config.yaml
n_layer: 8
n_experts: 80
experts_per_token: 2
d_expert: 96
d_shared_expert: 128
routed_scale: 1.0
balance_bias: false
router_bias: true
init_std_router: 0.0158
lr_router: 0.000599
lr: 0.00192
beta1: 0.9
grad_clip: 2.0
dataset: "wikipedia_en"
Below are experts of layer 2 (counted from 0) of a mixture-of-experts language model. Rows are named router (the router's row for the expert) and show model dimensions 96-191. Each number is 128 + 32 x the weight over its row's rms, rounded and kept within 0 to 255. Numbers have three digits each.
Before each expert's rows: "comes after" lists some tokens at least twice as common just before its tokens as in all text; "gets" lists some tokens that make up at least twice as much of what it gets as of all text. This comes from a sample of Wikipedia text that the model never trained on. Tokens count by the router's weight.

# expert 3
comes after: ".", "\n\n", ")", "==", "===", " =="
gets: "\n\n", "\n", "===", "==", ".", "===="
router:139145122124164178089136070103133134156113167118103157143125067138121153168142104125145170172133124155201084091094169134100117168146133086154126167148134121118116184111124185219101182089114090104093103161088093182132104117136105164125138171130081077094165155158179106175163132089103156143

# expert 71
comes after: "\n", " Commission", " Committee", " Law", " Church", " Secretary"
gets: "-", " and", " of", " &", " of the", " de"
router:102132127200049100098132140118154110097196108152108074167056121138122120054161154178110144085131138102108099103112095170084107134101122157116181145069095124069073117101131115079112136105058146132091138095088131135109133156111164138147160065064132166153136165154106098135092098118135152104

# expert 42
comes after: "\n", "3", "4", "5", " | DF", "013"
gets: ":", " |", ";", "|", " –", ") |"
router:120166107100135082122106115148097138086096125087145144169173181098177106128149102104120121156110132077094178105111171142125167137136138153101133128144141156124070087114108186102129133081122133183092122143097071119164079122146153045207180122147099115130148160110074128110092108109155166056

# expert 70
comes after: " and", ",", "\n", ", and", "-", "s and"
gets: "| ", "|", "; ", "- ", "S.", " South"
router:125115148101060068078141162143132087151077090112130119187058118158105126110111146148066098162182121112114146135074137167147179157127118174104140110112135121108135154148127097059108136136115084099152126061155075161129114171076122187078092107107191125127147193155100078118146134111143176116

# expert 75
comes after: "\n", "\n\n", ".", "\" (", " | \"", "==="
gets: "S", "M", "B", "D", "C", "P"
router:147140110140130150114193183133129098127161169097125170173118063118104105075122109098122136154146098109153123101103145184080206057139121078102088168165064160125112135130156118165161099082178169071118138158067111131154126129121096147154119090157139122131166148131145108061120151089136140074

# expert 37
comes after: "0", "1", "3", "2", "4", "5"
gets: " | ", "; ", ") | ", "% | ", " |  | ", " |  |  | "
router:195132139138159119109158116143113094077109119133182113068154120163102098086087158110134078158124113105158079150101169075133133083133179146159120074070138117072118156185114111131110167161146124110163137124171098125083141155134080183103084176062167170099125162080114177123131082169170156078

# expert 68
comes after: " |", "\n", " |  |", " =", ")", ") |"
gets: "\n", "| ", "\n\n", "|", ") is a", "- Born:"
router:146155154120131104134095100114132169142113133109162120133168181121164155097118097175192135107131141175085115123107161149086107091088156063158086159078096121105168106128200178134070120100108099130124133147171184140164106135112086142145096117106147084184082172142093104098182134072149108082

# expert 7
comes after: "0", "1", "3", "2", "5", "4"
gets: ".", " (", " per", " $", "_{", "("
router:165145172184153066149140199170102169163090077115073158098110101093100123123092082126135127122147092159148119116084161107200127123142157110162068089132123158142099127088124136111068103127133106113128144136133122081120136078112115152129121099125179141070123114090106146191134139115144136187

# expert 77
comes after: "3", "1", "4", "2", "0", "6"
gets: ".", "–", " ", "-", ":", ","
router:126129160183160173110149120112078176111102069125149134115122161153152105119141103137071094098080119148159132100113117094105165131134176106112090177073061114214128153122092145092143124119104167101146072121125129080079076099195125168126087152105170119115090177161080134085173094150124143094

# expert 69
comes after: " ", "-", "_{", " $", "_", "+"
gets: "1", "2", "3", "4", "5", "7"
router:093129156108150108090085139122120171123164185189102151140087104115126159133141172122097086161165116098171086127133062145142106185131108131119114140134118130160110148167190165103142165159120130167149089145085093111127179148062145088153154093127176116137155130155086082152112179144149124208

# expert 40
comes after: ",", " (", ": ", " | ", ") | ", "°N "
gets: "4", "2", "3", "6", "5", "7"
router:131098119075156104086155129130143093090074138099095116158128090141159185161072132122137148134118132136180115154115129180135123144108099131135090083154102177123082096134149096107165081177144102151105055198131109121088086051114180130190148106126162164126133135112127133101133146154153104109